Experts of a small language model: 12 layers.
Below are experts of layer 7 (counted from 0) of a mixture-of-experts language model. Rows are named down (a neuron's output weights, with its number) and show model dimensions 0-223. Each number is 500 + 40 x the weight over its row's rms, rounded and kept within 0 to 999. Numbers have three digits each.
Before each expert's rows: a language model's description of what the expert responds to. This comes from a sample of Wikipedia text that the model never trained on.

# expert 5
Description: Row-ending pipes in wiki tables, digits of years and dates, and nouns after possessives or determiners, such as his birth, future, century.
down1:496535460554502488534510546471512442527526521562488499490418448501546498487426480458513447454545474516492491545429499485493473486520494472517496581495531565445522473430526507472490557502511450484525487425491496433471423538505532461490516491525457507545559524528549476464543484477547529496507405494555513435535560465565428549501556542440471448538503509504528548484471501494520427470459477475519503542409529525531498460488532578468455587553405609525474531547464517504570492496509568503501478533477432492484457503430534466497435438475515531506542552486502429416421491392521502479553490459501486492521575523497550470503536474492543465498519483491487440555521425504489492466460
down2:471444501478512511423481503479511505461478517536522469498481521434528446451533510513531490506417535535489481519453459522504497529476497584492496542496515507510521492488511538534541441513479489404525525512501475512564448415461477498555479382507498521485499435509464539498476551522509470482562491441562614522515535495559521526487517499593481486477509542496467481419527573426442529394516421573492483447490521553515421510484517478494565454545452511508480484497521522471527546469486523435481511489505507545505402500480440444530493492482583499508400530414450571484511519542528465507421559480549522481392501559492498492512503519521480400536518519565475526494505497503472470517552
down3:512453451499487477579501464465561516479522495493504445451529538462442444540498531501518528546577495465519511420498520546562480586484558562432526525491561555473513481517459453455517499508471473495462528511525538559420531529526502484472497521490540492528534563469458497484542459441457496499486546540459548503539401423527502551514496522514473548487437569476513424519511500526534493499469490499453548454476455467482460525496542479444544453431509535544532469456492496458469485447471492474508497508431459498435455555466458525510556453514497528530480488569537488494489499420555506472476516492552502450542467513498543535451537486420433440512485658510526445537590470494608513553473
down4:467456548502554450507510576471497494499505572515496489497489453517548451533507557506509535485484444463518517480476544486525475486502529469511460485464425485482431519505490484410544543438488460492479534461545507491564509520525432485446502525568493466490517540530442475488475497460482481540531412584471498431514491504511548454481492447559459443551535418442488491476501457544541563510487506498489452513538424489512481453453453514435525473472530517503416506468551521482434487517537469441484457501441511468465500390529434474564503520555458495481493540521506409509562529501514491488493551482514562622519448531459512462379498565525488586522496467565492493433497526544421487427502
down5:592554475450603549542491539545522486474509456531514475553471455527468474467549467482514472497532461531595479494475514453506498507548508473516535472473489593533447479499505487496520496507536488503557427542525437447495520537493475505447474486513561485424556459471498583441495506546413535510454490478496511553498473495509516495511498569503536438458464493529546511445516501494553515616461468507571521507452506507466490468467546488532533526566456455484434491437521473494569574537535514500460522463515450508470471462532412424512442507452560498523476489545485546502492444493513492558582550519426469550545522508503516580431515519446553480535516543515566548553482487418479593521517
down6:513447465540455501493559498501531529435399544493451523506550526443512466484457453553494522496510489468452460559569463492521479435537462498533482442451537507445505497544471472499504437469502510516527631553504504487544562540533512522552463444508538475510464491551526563549509492567490463516479599486438469509565495552448481494580509518469502564384480399507545529472488489520556497462575491539545583481445509517463444453438507529400549554496483567544514462493476581443519506463507497483504507465476517533486491501540551498447527517558450522456453532524500476502528501459416539559541501473465522518468527520484495457568548541461477501465489508576479518543454505524487489467523
down7:482481463527510471467525501421470531570557484533556456541429500470475566478556528423527510487486465522439475514516448420554380512528415450504443440500515530478502472502499456504509461484502582505474511540447513449540565500469500453437480523486480429502522546478484542454553488491502518503566592507488493442461523504429525452560536461537470415498499513506512501540450480511524469491476476533496501480524503487474579497572517410474503472410452500510486572526464479520435464564548488450503523524466513513554484514444544494438488531452558440524563526509468525490550453550441423495495484485539520499441591552491501503465526443481442494555505530540529503492420485502433501568479
down8:450516510494517461465527549581470508482437487510570459564559474522500523459543464547578527499496481530528588448498587496525423477512496455548506478509464495479511516491527447508488507523459467526525489548495514534438453514505464449375529482535500470492555491549475490472548573541520519532513521531556502490498478546506501611522428560534522503464462506516484490526492517513531519549551393474523507547526445548518500466529460475538474444478500458522483541476551566569520419462446544532555536484458463470538457597486468534519509591480477495524516507521452482467437536507426466469511502494523577523532522439507508474623498486555419503494497457561535460553509523459481477487425
down9:480497527524471502474523467531515516553455530530459417500428523468444557540529558463510532542530509484470592501495474511510576517542498456516473490510501446566490459444576579476478471513487510469519508573491463561506467433487545487487512498487521455467516498496645530549508486529468440491443429475508423521508434481562507519542541527493471550467554448529488498565477427493478517416413559539501560555509475543489550510476483467447541492447492531533539508446567513464473490465532512572492464449494479468518457467473489428546500575527510423491482487522501522514542506504481494559580599438499475373523461495440478508479517452506548486518530493488462501508431499519456475528461
down10:510416497498494514472538400587453467483516452486501495528498473541556505490539472475516553541484529474446445513568462506441452502569502554458509425530562481520482555496518582446476579541482465429474477518469527482486476446543521524484473566456471488463521525464462514505475481512450553469534599546519526510502509503555559488453543479522511469474482498511501527526547533524588514581478555529525464491387469447473510535508558515476442503495508527469468451495556595521478482445489510465448557513494490490501545508552430513521454435581568502503528498519420542495522604469516481471487495497553452507560510448441506562523507524562433519525528435517512516500442467530487468469584
down11:513482538515562460595470521510500464432496508445518478558547467500523464483556553494448495480482455450510577463538479587552474552475492502432558454485524509565516396519554522475461500519543492466454550512503508441536456528530497497499510534499443532466499471568491499545441474491510506480548535452485468454494559497543470590528516500419488521507520501541525448495531502534549491533558533453442421417538497599539465469536443552515476439490511534504391491487511477576509572515563512525546541492442497448582484512534487508560503493448511478522540544556500495535525499515490481528463479470392528428450449490521542501431495448488483444577470536508488526521511466504547451449480
down12:489467413549457505475568519476473464471490461556475509470492467478506573564516549476445516512526475535550524508539467399487446495517497521446518447465557425482426478501507496458429444545489497460500591439546499459456582519437487467470510507446478570439521460521542571455540499578462496474531501549433565429497488447441539531493525578519452486534487517463492593490547509464431495457434478553437448493533472449507494440467494482491439447496523495478460481496529469514544440573505559487520510492471512506487491446615505489507523531507516491449525547498544526480487493517565541540406525597525537565516530467474518517536490444479479455507523501484464542483495509464487543468516
down13:538477488488426580527490510503429483579510436477489492436448507399500418501541533513494501551425464439485426501486515470437532466477520536497498556572468495488466479465474505491533555552471477519533589525518525519556459501520503410514501425490500515459450479503565548497483490487476535454486562535495486496480499490439585584503375459490487489467557510462457546468533539515480494547431460488496565516496479556522471472522473518459506456530471483499511492502500412579417433482487460573488503451509491479572581459504480506480518467498505474526533551566564484523394521475502416484550551497472428516459527513504503472489506526532479466455539546518443519503546441493527459515501
down14:470510471480477492476498522530482508499508488473529578566409505524462527459524518541410469469453484501500519526568487526488528538546506578492503491530461526552486540456494514421521487463512497509474544509461511430477490468428510411459455580603554497525557542474470495530510496467532550551563557486528536516526448556513458521503533538493465504465461542439465512500514542547516488508480515564526538379491412413470500469497406474504557528486584524517518535471481483499512507537514555580506462524460466491506502536492544561509498484464509560470400503506542483527469452555530514505487472607437385479498539529515463486511509506487484518531466401520540509571520505457413484497480
down15:489506497529500470542532506525503453523473532458543492523500533537591491493489555515574522577504518401585476498552555512467510407474447617458441546426492447480421551497534485552546546527535476460489481470549523465509537435535491526467483504498491454549512454567520468565520498466488507455492438498509457517493517497459573535487552534485541486490458595517545508513481555444469503450448550456531528557545485491399488419468578522514490467465492495463447473521524531494535579542532535494518535513547542453528469459467542472459558492480492428605491505481451466433530498535455467507547482459550417519472476480462532482432546525499468497473520537467450535505468536501512459518523
down16:441469548520522507502543452496472557485480527434550454481487449467486480522525468490529481519548561534431497556504493480490514557413523490533469489518495474473449558431489449466476471524476518503495516535546518515570507509471614569511508488561550501494497454558476566402559551544414443467501494495511537549566517485465490539434513505449512529486559528478481499535480542562564573510465517519472523479508545499513534467466463508539597497435490532494588506542557577544452513442536506495528547481554492440514533442501490533497455558491492500491516425472582480480522524419552498490516427525510525519571549516499628514468537483513529457488433511563496463465544487428509505459517
down17:544559460473420514475469544510455503510473517450573472470532434468551552551499491476480507546501536539502506503511559584532527517497458491536498542516461445514580508502537557455529507558505552521566573400518514486564508456507447432439521505547463419461497503458507492502475435461474466513469507495524561442533474534473484476483513413465529564490509505531517459530508516498529529495443482511506429518518442483499525547489502490564471504543525621447492498533545565458524514523456525515451562447476536499470514599528473496452504435460478506501523554499539446496587486520506487554519445490478525479505525501569515557455619475477436405463541464478524541521463472495545518574444
down18:489483499497501509528481484520445471460484516523485552401517573484540513504489447428485491494577491454518515586493527504441562508468446510488497447641553508504461516449471470497458476511534503487589543534583554529495460423539520496468504517519512464423482496514457494488473555426518372494444502509486452489480458542481510513431452532482468513507504560565517495554551558463464534472471503525473473435537504463488499533501492456484455557557456550562425444485535490467494484522534513503494529542451522494565446503416525519523506496493582479504486478555539521491469438447466498494565554517490507558522517558505477483434535576538493449496525493508450412445430462510492412493491
down19:572471496406531479545494573442508501501488512493519528534475486517533559463454520534513539504534500587514520470438569507455506463501567492473510465526494557431525492445479530477383483477494469545498518490556469510452543445476520558498509486549470426489530487524509529530548473473583445400538522481618526459469514534507471489525585434493496497523424487487452534488449482467519474533473564533459536564498478552468513561508398533533390495474499472500551523514454540470552516495450497526504490495486522542562457473531488514400473493536463473476482445598504467501537526510481456471454508525562465514507456487434500549491521510507480496508574584546486487512542455424473553504501
down20:450523538511446533522515480605519499528506479482448494482494494494504466497489502531519500522533449535526465572522573505441482481477478477472514477507473456499509481518451586536551569553513468517498489508484490446524533509514511485531436435496449590539499449432507544448532498458532439452562505525441436519527455423526490512580569545555571456500479542549507476532535487529510524439534562447537494517574353478534603448544504453542541546513477507503492534502477527501485470490512575458476530500444525522548508454548493431511468570484487593559479490528509536513572556436531491500450449479495496533449496479533409484472548508500470533532538510499447469493535456479455581454511
down21:482483496514474487519498425464457520464489504473513510502439461506480425427451569495502446513534458538521421500476520479472473532485471471483503518516472533429541470524522479472488544476512544483608469500531489547558505604547568467564537581514550546475524534513562438577510513513597495448436521507481590444571501507570523507561554512522471470530477479497481474540489507423479496547545535462431568532479481503505500499510555441509407432414485541507486569488498453463516522495557517542524522457522430476498467457493433514484555485484486519519451476467527538557520506629449481501486491560479534503519552496503549484481491548442521474480447468465561453530472529547472490488567
down22:483448514457511473475526511499449414495442488518504405453463509519556473481543510494500527510559538474529458631506468506544445553462520491547461539498450578544454500527447545430502522523546514519490490470442565489480530521564495413517434498508503466571461516529578387405559501506478475425532567513496505540471595479472478444514458488517546501495542512454495470516529519468535471477515467476507457533545453458517456479418506497469513513466493479535549552530525515510557465495537493482528528566444518424490514566599471491483504506521545469477475506525562482501493555539405456475449569533464439464479487550458475566472477458467504511499472503502493497472497540424553538519453
down23:493459536530488487508462527514474458598476396585541487466522475411466514513539567498470568489494533429491447459513457506501475489513499519427558481523511546380491503489476490555550466482484510494521465429522523566415541540452516494546536485496466474532485445535512491534517435500543451466499529475518466501473513519436516465544525513491501504530549475503489460568489440540467484493465536491602489505486479507495495484505428536480546581553491543447436561560536496506567493548532551499547497458513539506456459546605485542530519535463518500492471508467478520498554401516520498400455455487533538484571466538498527491462486418537492573529469481480620516474491438502510481516540
down24:502475442519488469474502484562499399508408458482453528536484552435478442523446531502486453509533499527439466488479475498499457461494429515554500510541494493523541484514586523568493559501532500508472551505499503490444509499458488557440523519470471435537443509519441542518459501539572545500523424548539501531534484443581495494489517395489437543520491522503505488430446560525525500526540445530454522498473532475501527472509541441448492545555457467508422503498516519499476424494527463536488448489449536507544522461454512466463552573528499509485428519440523530496520470615510528531506452425423475481468471438562491509485502593490477495574520535462530566476510478402462555420517
down25:510534475485460516483559471507429474445525429530487542465504439452461459439489510521449504491555516530573479457403514514433575554586468497527513528467524518544447419481529457507492473466547496513486527490544516493539476529440565518450469531408461468490537438505556475480554483485477429498564476478505478445490467516419470475478453498491467499492489520471463462528464519488545467441504499502473464466442503474438482607426499496588563518508488439492468525481442503444527433489481451461563537457425484496406494454470518503556480466476466553554469478558472547548490520550471461506547476446561521460507434449515508503497545500552457525540487441512415537529535519535520437482544
down26:530486619480531519500478447537446430440503461525492474495535497488507504469480517522469512437567476537515481504421525444505554498513474465593431537483528473405501541459503445509532500503472626559428514530520483489471465448478438445414432527489440499589448489495445502488499500510459544509512553428517500539452536511503526468446509548384451475485420559498556558472527478527514485503514516507509521489475407564504476487465468490498476528502503527483543481457531473527503424430494510544490531477515497527501486474555477414501567523381479492474480433495512487468491525557506469500458535495466573534544523573490442470496493538459539492479520538459511497540491448531526455454533
down27:475479496458559512471470494593524546519507389486472540526478514511474542499475489496461474522531464498515480474564473540546532426486442519501478542523502595477532418516503389529487490497468533500500521484509461453434434514507482543474521538424536500582476505470576509447509531375511454491460467452470483457506518540474575485474502534420516517519431461475464485471540510497553559487506504539532425431514491458472494398520470493447443509501475489475485518527561526542545491479504482569456524472470485544553536519436429522497467516563498483456567518454483487547499471433579496537525518504585498373453448469404507521505474531483513503479482478469484506552510446471477482509468
down28:487518472520563479525451493565525571486456441512463490488454542517542511459550503476518573495520517480495558474496495525467534472592463442488504448511465479421501488507546551488452502517498540502517568481516494528463483533477511472452502538567498488475499494489555534441464496475494509453523506470498509569500480417477612463537489528520467527579424457502510564455513459490522475513510560500597538444574498543564462520479584564505464501498449503450509521574460502495534480440453485490490496557422485461550570473480489514463410547470464478512430605474561520460541472502501497500513435445394456492480451508532574509528453511525467488473479441473507499483489537580521515600554
down29:481514490462502542480542539562490491474514570512464487530518497539509577434538436532451450526395620461566457513464524451540426547581506496498486528518460476479490528459487515480554505509442515496439546425453483409426502478504527535532466465466497459536484508537534545540465495528476506458453538530551525475501499478520484528441566479502543499517518432493510507615457489561485518511552489560575541493542520501481500522546452513546436554466473533528459479558578516435470490508456477455497505520452460489565504464472573517465506541480499514431488472481553503561445507487483503513499537562498548443525408525500582535445510585494484499579455548460452526514513489571502523503483
down30:536537457506492490563446513481478438509547452522536554465476497418548427443535540478468560528545527465538508445504477493495508526467481506538542572463460460463481478454441486510435458513470529467540506535539455466478433454463473530501474465438452442480543535434477429432392518544525497537499570542483441551570526488459523496464517573511537486455504508502527494544486463531542566544522511393470512552565545455523477413479416524541527477491513515456477578506490578483471447489415500520500484548538423513496506471423543490494516453490500508549477532545431546525561525544510500548491556495490528488492581508425525558533510513507526471497473505572549468481512512523503550481434